Below are experts of layer 4 (counted from 0) of a mixture-of-experts language model. Rows are named router (the router's row for the expert), gate (a neuron's input weights, with its number), up (a neuron's input weights, with its number) and show model dimensions 96-127. Each number is 500 + 40 x the weight over its row's rms, rounded and kept within 0 to 999. Numbers have three digits each.
After each expert's rows: "gets" lists some tokens that make up at least twice as much of what it gets as of all text. This comes from a sample of Wikipedia text that the model never trained on. Tokens count by the router's weight.

# expert 4
router:617462400561453494490556513468411547460464465494477502571506513539532555481546513513466510501557
gate0:550537500501526528505538474471519513510491488540463502499418473561444534427497554485505442454541
up0:504461498504473565515471519542576506536417464400495511508487566480487505553486503517502556511493
gate1:483487550509480492446531496469467556536491502439563529461471508488533498531523463410564495520561
up1:562467441508601472525501539468429495473557588496533465474541483508489520458481449497504515484438
gate2:579526489441482433522509561512468543544494453446479494468506489513541491420438477473502534456428
up2:460506456450456551445491500558537556542459509437469504445495514539463512433515440519521524540501
gate3:504501473524457513377474437542482507532532452467428506457540509546514542509496445477510518484507
up3:554561557491455490545516529519503493505450594543455504518518542581545570416496518521453534491501
gate4:473518501483466449450519566454527569579533420471586536502527506528530535539508545510521467464510
up4:372505464486496503604491527516565533476430545583576494540523542478489509462576512480470464550513
gate5:548455504480467522486467514474499508486464483560448408470451533488485575571481566487548514513469
up5:517492517508502477509471556516537498517495473486476441575492515489511559484477505501549535489457
gate6:483485519464498476479490466469501479523431471503516488528501504521480490637511487508573536480536
up6:506483548455420486478471438499450543544564412491537430472532533537529476510511494556512538461509
gate7:541491472466568507473456489439437578539462612413474500571483482521427524531559482510472498502527
up7:470532534484463508461477536481500493591479496505498471559577453566545459480483498488552539465549
gate8:497440544480471490458502472487526564484472492513470505531509545471419509452554457516531459441542
up8:461562442488534497499482460497574554500444483526423469468464537472481446561573502480510551451415
gate9:529483507491460568460532510506491487438486474495497480520495519562468535496549539555533522555552
up9:484555590531471531435543551569500476436517512512559465509516560558528470465461547429520473480495
gate10:506541446485499463484497480442469511578457482523441510550475504486468463521536503562493469470528
up10:516479499504528486453482479493486451510510566521463520489471466523453482518471569530474512503546
gets: " |", " ", " (", " 1", "la", " 2"

# expert 6
router:514510429558492413517451521494501484478480537482445454514590491500526498485552516500521454499450
gate21:483504511558517506508490533490476531506579493564481466483494532507530561427499512532472499513519
up21:499469493425517409461518584570500532521482464516480508500590452491490456470481542511529516505441
gate22:447443528469531486510578469536445505481568457487579477502531545472496557543621578488520511534486
up22:581556507522493537487463456495462535493492548541524473525534544524583537509471585551538504500491
gate23:528589545471419574517491500492545499472461541523498454528592577469539470507507503491497470511458
up23:506496507498401475498545450391544519476447527487536505502571468515536472490552471488505536407544
gate24:513528508476535453473427474526471469493417582587499548433528541498486492542514533471485487495517
up24:499493498492471501451504508536475507491500525445514467500526463419454505572451530538457545518461
gate25:488519497504420500527451452553439501536535575551514475481487467484478563513547543523526542481546
up25:440559543561485535492511473488540512430529546484568426515535454448525562440531526447507550527518
gate26:520518482455496449463579465524490472533520521545472516411516536489473528532510470523522484547483
up26:495530538522550510519540488456521463517451510533501565549524499565562529554525522497495535492466
gate27:479437456555455466531491506497486497494465540538569514459540512449524472576515502509554504528502
up27:434534555456505418527491526558582475503533480538475485458473527468491529449558481467490520504467
gate28:513465486513496436557358554534584554462485509512485542444566547483472542458466505582473537522559
up28:594532448518431499527545517449501555463464473457468470471536474521478516447438489518491564455456
gate29:467448580528451495548402429549491537520505463567457465515533504454458468542522441505546440537492
up29:484443532517502418478535576558429549545451473506488545446406505520481529484536542543445488487468
gate30:524494488531517459461523555503533493455546445438528514517556398494493469516483506557475494562497
up30:489461529519543499483427522432530459487462538427523590517545542423540478488531468457528518593505
gate31:491486496536494513493499548515462445477500421500443567543565533551488501437453498568522508517497
up31:490535540451465487477508453441480445460551510496465481472502474599418520499573462503489477547524
gets: "n", "er", "|", "an", "\"", "t"

# expert 2
router:557444535599520471469477548544519543438533558465449490547580511527516508536543491562430470427490
gate0:460514485499462464554588509417457591478508482550542464475575491538455470595448526517488516471444
up0:533538563491461513512438427540480504525422490527475493503464484487468472463484482488494418441474
gate1:452468478566489509450523475540530514513411496566525506471531517455442487568543491541469490528527
up1:547457514445561533475528491413513537484388477498490587518454471472503528478472551452551518571527
gate2:508465492566411468427513502482473504498493556501466604499444540488500481509493418548563551480509
up2:521526533548498497492472458516484465580498444424564443521468481435516523514453539514487488545491
gate3:575482481509444493454425509521500444509561560483447540498513479466493549562441427482474477485498
up3:471404518503546514476495495515540511519516567505558531466537498503514516483459568421477488473481
gate4:430551529492541484523393561474548543440498556551506506477511529452565562555487483533502495494471
up4:464497552485524503474531457497486474471435502457511427491570511510508501484493473492529499584491
gate5:517564539518504505542491573511554459500533543530455515487459548523459568483494497565493494492497
up5:443444512533484448487498466483477523501418495476545547462458465592540491470454508504462452546515
gate6:531524503491499546516446532526490476472465508549567521518467510489469483505472513558501557449526
up6:474480510422555460539444489456469570391491560510551465501528480483501565529540457494549530548520
gate7:472485455501506543510547491450494405528491528490434461404449491505506488511482500524528473517541
up7:490523505512551523458528519541471500549456530536542447575531538496521534570521521450471498488506
gate8:527452576526480431473517536540488410586536505563463477479474499403409558472532492552529539503497
up8:497514479502475459529494470434542484590493517513480551504503534453471574573549456556454447502506
gate9:539457467495411564610520504503577505441506535494477526461472442544420544473504562506469521546459
up9:425438542478496520471473470414529500500510426471469467472517522479568551546460488537454430499501
gate10:449501570520477533439465477465508452552503515508509484452573513520492468550541553435496562444448
up10:551531524565508484492453529483506575490472496515490523554537492474547554545496599512409506421512
gets: ",", " the", " in", " of", " and", " a"

# expert 21
router:510576499460531503518481428374500558549565474520519442459484422454532530455577521478462427526542
gate0:431524498540497437501487527522491431529535492497525516575486492371528422513421503519514457505532
up0:428493458561568497493470518423504493476557444485504484492524475475489494533476544537560552545463
gate1:524513524491518571582460448467525538510539527478499461411468459443538523536510533500494496510603
up1:488566481569490476493455483474568479498456502564492505558456518457523516490500472544483475506474
gate2:534500474452508510575512473483493530465503485471458547572537454474554498403506380476457488483509
up2:455446455522502536526493472525477493486469483561406459490498463523561472466460442410521507508498
gate3:543536498535539509515482493443509452509434482491495473521484559547518478547506544496528508429484
up3:540521468483538519502429507500435558450550448563463438488545564536480509513434417434500452533488
gate4:480541433473398516526492527518542511469505436555533481487498485490440523553479502477497443513565
up4:427481493507457515500499456566492537464519505585499484514474483475436498494504466439510516482571
gate5:497514503477566541540464580550538556551522504591538475584451514471483554467494463455573509530547
up5:498433532469424513489541487464521451560505472515495536566488432509497468477500459481483471520463
gate6:466505479418478468490455547489488562398540426549494450444572503490535436462460450485503521447513
up6:511406496513527547534470490466619459474481448515501513506508532454463443468517544508559505499550
gate7:432547553442571567491511515386515475475555483578521480537548567539521479539549595496449525478532
up7:463490537465499536472440454522588446522541582540405554491511500490517408487536459513530556542528
gate8:492566618486475451471466479495542523479511518566542457477535508511517488458454548453525514450522
up8:485505469465508477537509540484447531451543608485569489483503397540459543471441477510549532549520
gate9:502504515459548457558443525517515520419439513418448465491527522553583485543492477445545461461507
up9:511490465533492515494540460472484515532491496536512514522493530484506522485468503504530544512541
gate10:562574557480470462476453491502548524539493514505505422488483492557545498537496474458498408499561
up10:505529460450520521474469552545548439479520471513539467538506461536529451497489497424549536542424
gets: " ", " re", "-", " con", "==", " de"

# expert 0
router:505583570541511486465484572473483462419527500509486485482537483550528544515548453517523519512489
gate21:534485401478492575521505430473463519492528497606509449526524494459545473487535546494501501430550
up21:488499523509430580482475530411516463486522508509571470520512482528517481491504538554479429602505
gate22:515496540517537486543457508513552541508511512420570525459557551564512427500531526535520506497457
up22:457425486513435553455472404493521486482581467570480469479518479525471404513526514493460480493531
gate23:544479548512545460429497554523476469532561562532462485453447450471459522503552466543492554504494
up23:497464461484519503484481466534493498491565601549534498481493500510482489495529494413540443547556
gate24:521483456460483568495499513415481498462537542532467495502459526533525494483505486511463497493587
up24:524522517423530552483487531449522505498532481512426538539504561506557493476469485566496537501458
gate25:514459463473451543523529485515518522499581538527525625542580493525505505467427478525548506532516
up25:529428539527481539542501549518555478460480436507511529480540537401478466472480534512528483485500
gate26:429535481424561494494527493400433518561473441469570432523510492510444526516516488546477476491407
up26:420566501468506521539508491498497520473505543457473555478518478483504420457594497522460527445509
gate27:446532515492515429528443485499576447551488491475463497454501459475528573517532463455461500517526
up27:564502498455511412502534493542446576565486492514440544457543514538447496405561512481450480454540
gate28:457506577460526499498457490508510413558563479450548453524525538497516429468464533480511560440562
up28:485446443540430563478506484536572528544438490482516503489537491495501418448472555484544514506558
gate29:531452490582496433470541528599489501468592530493539562470482473557548484478486534461476421506475
up29:427457488506556465521486484533563512469428549533547590442508514455523481520450437512400442559501
gate30:504508536495491394429510465449448564535490476551471485489526554543507496512474462478550500433494
up30:465505485481537527498475497567483470435429500567532502572470463488523424544472505489480481487513
gate31:513497544482517482555589526481446527447535440478511465508499525490453507514527560544500474492521
up31:562492503457443541452590545524540488545503533571517475575475504437452514476482594474506475432562
gets: "al", "ed", "ing", "p", "g", "ad"

# expert 11
router:580509385551456482515514519423493478494547534544493504496500479408412546505496455552512491487455
gate0:501477509534541536527478543418530513558463492548535548504513552490549475503515433526514499503481
up0:513478488469474531455437516504451588511559514534555511516538530483485519497447502462457501489553
gate1:496526425448470432537555550531534460524569473503499467478541509526395532414530476402447492442435
up1:481488526531550522635536480521464497502544518562514493532561490545543526534561525470528499423532
gate2:469529531479556550471511477492488450519545556505445516524532450478555510495463463568545536482447
up2:477520478479468430508524403542529435463491507532456446546456450536503478469519456533497520460514
gate3:498473487506453435457563547464517480494544465557529496522523452494551504456461462563528420515497
up3:546473548481468506535428490533496454532523557537493462525494529461445518483486532525537547414544
gate4:467472515505447490496505451545587540480539506479565409551428507525472507485531457527548505483489
up4:472524422509491488496487519460477491472480507502495524594456518545470498546511431534469543496456
gate5:482567540475541532504474452450516468487441511501460498498442541415513526522492487487556481527499
up5:537512566552423556499495510525470489466396408507475483498506476512496509486582560469551496547490
gate6:513447490603471492501515480448442501510476540578490592477497404466494492516515546597461463514522
up6:506555503601471441486523487465532504552527520590418383505476515518517492472483495473468505466484
gate7:457505524553486488457448596444487444466485500490551473499546456490473563568469489499481448423594
up7:509505534351508552468519496475430532535541544430541525603512444507520501451464454469470441505456
gate8:510575503509461513436454522560449499394535481475576531430560448514511515440526442486521497439536
up8:513449519543501463456451488532522524480477478510467551533506499480481535479529464447464507456512
gate9:510525547496533491548438489443548556481520542544494467530482470461521637471510478522571509492482
up9:479561496523450546529431437458460517582468471449460511518550464469544468492492531412521456483487
gate10:525537486489556516451539539485412529439520430590497503485569571540498436493495461512480499449533
up10:560482492512489570475533455490524416446538545507451523539517459454488539458462523504533519441456
gets: "\n", ".", ")", "k", "an", "n"

# expert 5
router:543444524473506499480526543547493495538475529508518520478546511451569491464500506501545582440564
gate0:488501475438555449541580548526509555498516504480469531474542506437444492534469494491493557453475
up0:485458526479550572492498577530452521429502494507484465433479452478481477493506544553499493538514
gate1:498459483453521430507520520471578547522455447480505461574441531554475505549480591562479510554470
up1:501448528558521521521585501486577488458458524510512511548497464541478525510499515528484438514439
gate2:539512414569435531493477494466491498541476456506514511541479464513521462487507471581502469513513
up2:532443530486461562499541466402501535567500478459433532510522481464512469550563516499536465447570
gate3:462511434544444461576496500517506470472586543481591466509529542515435519507502538512493516458440
up3:464515449488485508539509484529536472480453503472506597441478474511494557467511467508544444451509
gate4:524541483494451447472460486525451485538519491505520511518568440448566478586524550494578474417494
up4:525476520518501469509520482455528529495513544500527634518524402503526458497468556490475436507536
gate5:440484488503478544524525507528440551526545519394520504482457529472531485490509540512464529437525
up5:498452501457533487543505557513503505454562526441488543590465543578429473536536501518457498551498
gate6:427472535481514460509544514467506430478538522458391452570539438534480544537431490486525577492522
up6:493502469551476577542541475492507455512503450528514402414547464561496492509523578485510576449501
gate7:491449486465526479527484475477457455497429484492540552504471548489458581488444556545482491563574
up7:484521498490495487500518521544484500502498564470421523518464529474554473497502575530508498485513
gate8:462432506485496531443619475484509430526505465528523455494532531501495483484521508536461548452470
up8:530521473477523462445440506491467539489439555425386468530454462569531449486399504511532467525572
gate9:537491489539512523532443557524430536495534490555524520516548518365525416543564513475605482457506
up9:455468545479486533517488440457528434477493502461509441474453389486517519526542578498512490567489
gate10:481530513512461457510553442465587541507532504485483419509446510545503472509453484491523447500581
up10:566479445525517494498546544545496479522535461481531465471431435482527411522511473503462478524427
gets: " |", "\n", "|", "-", ":", ";"

# expert 18
router:493541601491515499477470456514452534462525497525429481579526506452499515560533515605465447471512
gate0:499542499468501495477435537459447541491577531482521411537462468548509526540535473500475581461465
up0:533511534448558506530454543453518509454592595455521573469505527494493536540497560516501511524498
gate1:533394551523497497496459428523550510484437480458531582497464464534539567471452483552523529512456
up1:467458525554563529463463472469468568465532567497469482500497606544426584448504487559485488479467
gate2:475479480438615471531516503534502560452530537566474565517466408458487459434487503489501454467523
up2:445469502462468519487471543461551448493571470546423497549526511510539476521535524471457527450523
gate3:445504516527498422529523546477504552556535520464531427451479544511525503521448458442562541498385
up3:454483530501554541564486447594535513477501530478458502486551510483488517387530470500504500459465
gate4:521516485446535476540450551499491477522526555450497437460530548509503588465512491522457453484474
up4:546459545550504554469566489401469473532485437440495574505589483477521508482452542509551504506469
gate5:481593538564437504539472491488467455446499544508462577486486435426555459520588510508445533474544
up5:522522442547502538505515492510492514472508494460439488496481510514449521575482499427522456471425
gate6:471517423568472453524559484557470462543525461519525527522497461442530457569472539531524487585570
up6:512496553476463517546439491480562505447541556527517535454581616493484451520567526443516484466519
gate7:508563504518524471515466471491553494475599540528473609530516489442515470448556525588550461553477
up7:472536488448459437584474495420422552467496463549434490469533537539484458470556564413508512503429
gate8:466516536510514432518499528468431509484594512488416499459538562493503517514553475512469451503543
up8:559558536539460546506508517456496534481466476408475493520430465490475472494544524479551518517505
gate9:566489525529508475563540542548514434527461464470585492486475436501427484498468438525464492452485
up9:484558454480510469568516495493470557429524481474470433535424542531516508470490507460509467494416
gate10:496482552491567565540516486543577473533506539555442525540485459542472488507491499505492476531502
up10:483544530508485441555458500560511501469557505485520577454546546476464581472523507565518456460474
gets: " the", " a", " to", " of", " The", " an"

# expert 10
router:526582421496531486441595544427530478532451541539479509508539515455435580481511547452398494538475
gate21:535463552482511496434559505479553439510478490524494541570563501510533532500519444475470509481555
up21:520449511472546429468409592478450521450565478482399478511572467443433522478482453558465545554479
gate22:531584428492500519506498497419565490555570510470475498459517478479532481512564516508464603529440
up22:532581494472466440481498474510489440538509463584511527564498518511530484465414417479369441455483
gate23:498524484545554466486464550433431457463547484512477450473463487454495541487544561510392465582525
up23:509535528476490487488501488544391514553529495550514506439494489495509467496464464437506411501528
gate24:481491563462451521416509566502569520499518544526499492560521478528562447486481439556470483520569
up24:507483539534516570583454531557514507515491491527513591488489492461523589571527483479444457521515
gate25:549421527540532540455565486457529523564501511511531537524530523483497584528463513498506468556488
up25:533512503433459538494507501475506588567508478518478481477455479456555504579463505479493438472389
gate26:539517519511479425472516519534498512539503582533542591492544476468457455461361479560497454496514
up26:536504493445520465487498521503554579532487484409473458531536514528526520454527486467575503513555
gate27:455500557479451545492575504413471532451525523501475379558533514473537591586494567440458529474502
up27:467563464507542476505549555459530443475445490512516459491459471574444514461481513468502512516519
gate28:591501488524523445488496561468476504454522535556508504509438413451512483488508528524448482435526
up28:500464527499489456441508429465496466513493474460519451504587485537526460504462521481540470477482
gate29:459428564515492410503502553462506453545494551509491556528560460464446476490498530520528499510480
up29:540587503447473414510555544518567480520432514476554469498535503441483533363457450541482586439494
gate30:515550499547497524470536394485431445463448502574547501528484523507606500494510452495447473439506
up30:471497464482505505562449545484469512481488453518468566467527494525484572427437520527475520564477
gate31:514530549519520403510505527458481566498526545467555444581493520502457497543498564426461546530526
up31:503455498456520499462488548512573520498460479519473521484531508473549504515519387512561461571449
gets: " ", " A", " G", " C", " S", " P"

# expert 20
router:483522462547480451562489478496545517500506510513494461476491447568547470466520526477415415525519
gate0:480439531435485453539518523532477490448484463555422524535557526527498490457478543476573523449458
up0:462467450498493448560538467493469487457456474483551487459521520486478447605511448575523562480483
gate1:473491463549540463470426483548473480552453571509465478501430421513558457578455552472524479561526
up1:516468537455539545493414526545567449504491533537476482513496511460544506551416518531435423554494
gate2:573478506494477509500491536530514422478464501535454522535492495494540493518571503543589500463421
up2:534554530519498465490528449499533620508506543502464465550546421521486511511534471445505503507460
gate3:493501523529541457481554486540536528484462558454458499483497483552514470471477472510558467530506
up3:489541526491508477526487497461523498496526460475464444472539592504468406415513552475436465458576
gate4:441514523515450468539514552421515534506509480525522469549546506537435554469537543497518433532506
up4:498471465556502514596529448553463562438601482484532514461510494484503496532484497488569507502530
gate5:580455412529535520528486415522516472531470459502567568457513538568484512481441543525483574497540
up5:494478431518470469506535560490501457467525551566469443519489543471476468441436504476433545475505
gate6:484573455486506526505517454527506559474557391527442483459517475537533518458386506488431496476574
up6:514482486459552507483481521496596536431471535450498504497507390484576495527545474464442528460555
gate7:483540456472465461490453442562516470506505489539494483559452483527479527488468506469496497537515
up7:482448418539485464497484441544480506540508478486418504482452436535493582522544432452476454533443
gate8:496527540501535533503524502438507488466477521487535493512533473404508467510450546468522474525519
up8:537529501579459510502569475530461484484462539494499521478558481523514540483570480488499521459509
gate9:504490481522434551500470489508547490533507518540536490524522497528498543512536501520531500452535
up9:473559577572460478519449553521505481553464474566508504560470509510488490503543493470476484513543
gate10:485469493549520563550486483449605506494493545548517439472430510435454491484479501484502510525452
up10:525532565542497538550586478517528570524478475550570519487563567490494511454496504493549537525449
gets: " the", "ri", " \"", "li", "ce", " ex"

# expert 19
router:481504483543568477500469490443512528440441540469432534418493553480464495571516499466445406545503
gate21:488467501485521475530491499493457467519447533523517450393541515504495553498502489574520509467504
up21:492557529508522431540487494383466527456524494451456460495499461489514479434533417440518605534504
gate22:517441502449456508548542471538524469530506513506549510430511498469521490486546528444534486521470
up22:554537463475574488470462470561511518482423482465437529526386499536446505499485505546469564493515
gate23:492492585545512521468502459507513584463497498454450530488424434504493459476509507490510541522488
up23:510487502526549564425543492518474509546493444494496573545489460498550470457556498490517430508517
gate24:543486471530455537540502503502533483505470506437534517513424496489490433549570519553481439522525
up24:524423523519521422478570459444531509543501463492453481488449512470538486560520536541525497476545
gate25:488592518556485451537468457506491522432473557515459398438403390505472494530487471552481501500481
up25:502486453541467522570476500564510470432501467486505509552520455505495521522515535545413485490466
gate26:454574535555493577512451502483500518486520533528498510449492504484470457523547471496466553503603
up26:526530403454550486479496463528554467514467495527422487542448462539485443470502381494462437427426
gate27:477470556522567483488464526439470601553499493560481507440476557482543514510495502495521467536521
up27:510479457501522573560502470503531494503458466477499493489570554521504492500580542534478537505507
gate28:521515488513511511433479572580533402519507485467521538493429460565481512447544469472510486536558
up28:448515532487430479531511480481520469523500490526534484493505506483518467547479459465531521445547
gate29:553439509509520455462484516466495484495525515580419497481463474481511593542518509528542472528494
up29:484516383445588509532568546509555492442449462478506424446486419458469518511528556466492490501483
gate30:558468553550482512505517491436525561494529474424458452511532592565447534523540539539479481504488
up30:557490548455501461478534545479567480480489515530450421550570556492526523483449458533529488542508
gate31:516522480508524471553538465518540593441541491564474534528514543519460448454488533396487512508511
up31:488475436456500522497571532522514510513465490513473560554482589493472443495564556510529479531550
gets: "s", " S", " F", " f", " T", "c"

# expert 13
router:526490389597480470560576498521522519475475533565482502492473547532509499489567512446493493399477
gate0:552539416576501478493538459448446524527469474555400522523502475487525558481517509490475469483505
up0:554468592546564469454537517447416499569546528517543528519471529498516512528473504486502471518458
gate1:435505427535460475486551541514510467507547442528510535376442567445484557494460463562524538417508
up1:423533456492533457572546447537558479518462494459509475579557477522522451548481532469520543498508
gate2:476484531532429482396562471500490445494541502497471511430514442510479509528487524493503445422515
up2:609491465461519523546464475532449470509495547514500468497523516472474512463543540472521491457549
gate3:537502484506499507446501520599482568511477492425482481502562497514458462501509513557488512527508
up3:528525545570534565420497497531546415568463505438475595490558502569524550511504529394522483468526
gate4:506489471542466413471536481455480462595524478449507478502514528456472525467532543454551515471555
up4:576487548464453548445499510458462500551531464505536564473514506489439487474490433458539454477465
gate5:450455512514561438504495438534560555513544556477468509491500527443459549478439492443502530451468
up5:470515517506492491552507501456453459518489450494455505519481445548406517528522520510509523528565
gate6:552494387521435432563473509477463488493520502532526500438527461458440468562540486494500492403442
up6:456497493477513507538508626532537460511451499527451404463484502516493473517502491465483424450514
gate7:526501540547490556425540464457485548522441552456464561458481486467539417614531553463502553489476
up7:459574466469493488522563498467509494519471591503490495527482523412538527479534489501478545557518
gate8:510535494514487487560516478471479521503449464487483495539523516446501470505533456478414562449515
up8:543483507448526481412499535478529496463501456489524446476436506456455460459519428416495485512475
gate9:454475480567528462436540528537483442486442443525483512513484537572480452610476575549536535551539
up9:484512379499555494503460517457485448434484471526525473438486526406474516530476536499502502502497
gate10:527525501416444496446477474529524606472535517502536452455432451486542539529498495507501491508517
up10:532466527406511466437537499497430498513410580419573486557454544517523533477482552529563487507509
gets: "\n", " |", "ri", " 1", " 19", " \""

# expert 14
router:486489521528495434416462459462452514445452518575527521518506533443534500448555506581487509566516
gate0:414516506520449444394452512497483500520488510581483418556501498446509465535535481462464485542544
up0:506474499458487535459505454435527505483443429518522443485536463435568559480445475495584525491504
gate1:501542536511524570494462503444458500513515472512504408505540532492493618520488466505487512491480
up1:503547503414520537515548478512489495496511565496556467496513447472413450460520534479556488519510
gate2:467481544487485492492491493465550538427477528531483506539540500501487592526560529472524517537601
up2:520476493494519560538542526523548500517529530547537451414494496511503545462484517529527433422474
gate3:494589469558472493507571489429494464492551442512549533577505466456572446535516472497492523525536
up3:507445411505430524505533510473539509515530466479496470393473542470486491486474479490445523530501
gate4:524381417396508488512430509459496439492514569583478567526405448484567500512501543473471440501481
up4:431563553491455456509495506494528530451524636520466560425523492493505486466498538498486420498418
gate5:553561481525494515538490487466536479460552488528486453419493529453495490554481570439448512516484
up5:467419551455514529490534478477483543436399515551512488518580528513506518513551507537415452524522
gate6:431508432484512467616487537447531523547496513488456472572500468470574519503519557446492482416503
up6:516458553521494480526470496519576506459444485545485447505465507494527523508484456534504547558498
gate7:478494486455577457444550550580528525438478492513451547504569511558471572488585517492462539493482
up7:443560487481448534542439545530468520505447453553468472486575542495462522461510517524504422450559
gate8:450471547506501451467484476493508552540452550483465476482520475468445455560473495558432499491434
up8:482532456545483478493534488548479470543404429469526466454527489474582425473435498445472505435527
gate9:488492518575473496453517507510418488485456490566595534454482515535573477469494503513467542472552
up9:523521524562477572547515583545544510517486596519510508553431456563543533541552497480509438535563
gate10:497507468472506531544570512452455499531479562448556429481546455468527488566532523532517492514521
up10:550469514574448537494525547552509488464473522522508541491499505393536474559542527523562528482513
gets: " ", "\n", " 19", " 1", " (", " 2"

# expert 16
router:580501526511485485453484469396523553496530460489511491464465551537493517485570497454519541471549
gate21:466526480482532465502486518536442588527497519489504476503539506567575499489509469487454486533578
up21:490477523477527545495508499563492520485411490526490487467526574519464555487523477407473527451533
gate22:495479463474549560492494459407470496541493498451481477501556527502555497468389547469452428521504
up22:518471538475469428501462527506514495495448424500510499434444500543456450467531536461545543496537
gate23:574515540559472470462562525458469583529533504536504498503527517570518457530562519474452554585608
up23:581517518516567494571480575431478569467448496526495521527478499504449510488443561494513429443448
gate24:595458393509539469512525501506513544467460414433529525488413498460501490503518480457536499471415
up24:481492513489514456525544513488490489521530500524518562546534481496588499530480598536460501499513
gate25:485499472515506550447527612431464498486549472489515478492448497494578461469531539579592504506476
up25:481450485521520479530511515529503554439526539496549571565471496524496547514375549534454400511577
gate26:529516547499498454447536478477442441433510503542523514478530463470570521470456551510499541503460
up26:488485556444585486549484492488522511520505475449463498473502454516514521481594480548450559545507
gate27:556517419468434465532518496458513503434504549546549485543533408546539574503553526472504456577519
up27:512529544537544449525390432471435578525470467552509546437566464533494459509517493451510425488508
gate28:550430502511513526536437511451486516443523567536446493503521548491470543495519428484591448465438
up28:531475531498486473450530520514497527533488475508443504522523487513556522523492475436494595462471
gate29:474500526448510500467481475522520442576473471458437460550483519511538528469546501549471483498500
up29:476498519445447514521422543542571508520492517433457499498449439460534598566497482522497523534511
gate30:466561525540448436493518502453463537539445523501470471425480476507475470502503482548518469498610
up30:567532458471444534435541526562498548536462535548451517513548543452432493569493523528459489484527
gate31:436540463540434480582442506442485517527597487547533512476545490553548498604599540481463436541510
up31:515577519487435529476419515553440519466558571508511542484472473479502480541544474493501473464560
gets: "y", "ar", "er", "th", "ic", "d"

# expert 23
router:539553486602538430500457536514544496458506561569499485535523536463491541473511569535484540482511
gate0:509519523541481501450513533472537512407466501548428482445549528564456540520498573546440482495577
up0:451480464473460562550470543525540495491446531521376466510557477539497525464539523505486545521458
gate1:551598461487476527497532487584478466464506610517501493482556452482520514512539511493470486505492
up1:476530567475570555529455442465495431520494469530548481504496530516577482557477472487525521383487
gate2:501484582508553452449422495524477487529551441470495463488498522526515431484502398505540578410496
up2:506447531517563523442552461493488488489485489481544542553469464501418508537454446467459487444420
gate3:500546502433488500455522568574508501434536605534486561526505487515510523557469527491557444479480
up3:533504487484478478528404493504498530523519481436516576506515450467558439519488470555563557542477
gate4:526507502496557484555421519522549431492547523522435525435538509491473572492485446572452483501526
up4:446525494438487523481485430532518511517521502547505491532439577522463569517530529486552494512529
gate5:500446494469475533504442522449534448468490541417496596509543463441516523490494442517457484517529
up5:419520449465459501472454532540425527482500483527580446455519538407499441461491480549521460550487
gate6:510503488490498502527472493478540533511541557517553409503497540437514502532539565478467495527537
up6:521617438444577456425524485490462472482470555504511495506444451514499487598497440479516506518425
gate7:502505534565446520452520428479509459522575499499480545496511486471558440483502547567409447507457
up7:513456493463491487510542483485519442513498460450465509480516490446527489465515441583485408498526
gate8:485470455553474426485436527520430543452454446472501506531509538493437564408506467460527543476500
up8:487526440545565470472424494540533467446513482527548463606551457566507477550523515497471489486519
gate9:525506550518484493483499560498500505414515546560533514490494510539564531549424487544494533515510
up9:572580400478461472490430498491507531428418531440544542539507552447433565500433524509394506516511
gate10:500462548441519522509452482479476514502508517603577495499514453466527591486515434477556461508524
up10:557479462572509490474567502554518469458463520437451496502469484448613511480512535501472557505516
gets: ",", "s", "y", " and", " 19", "z"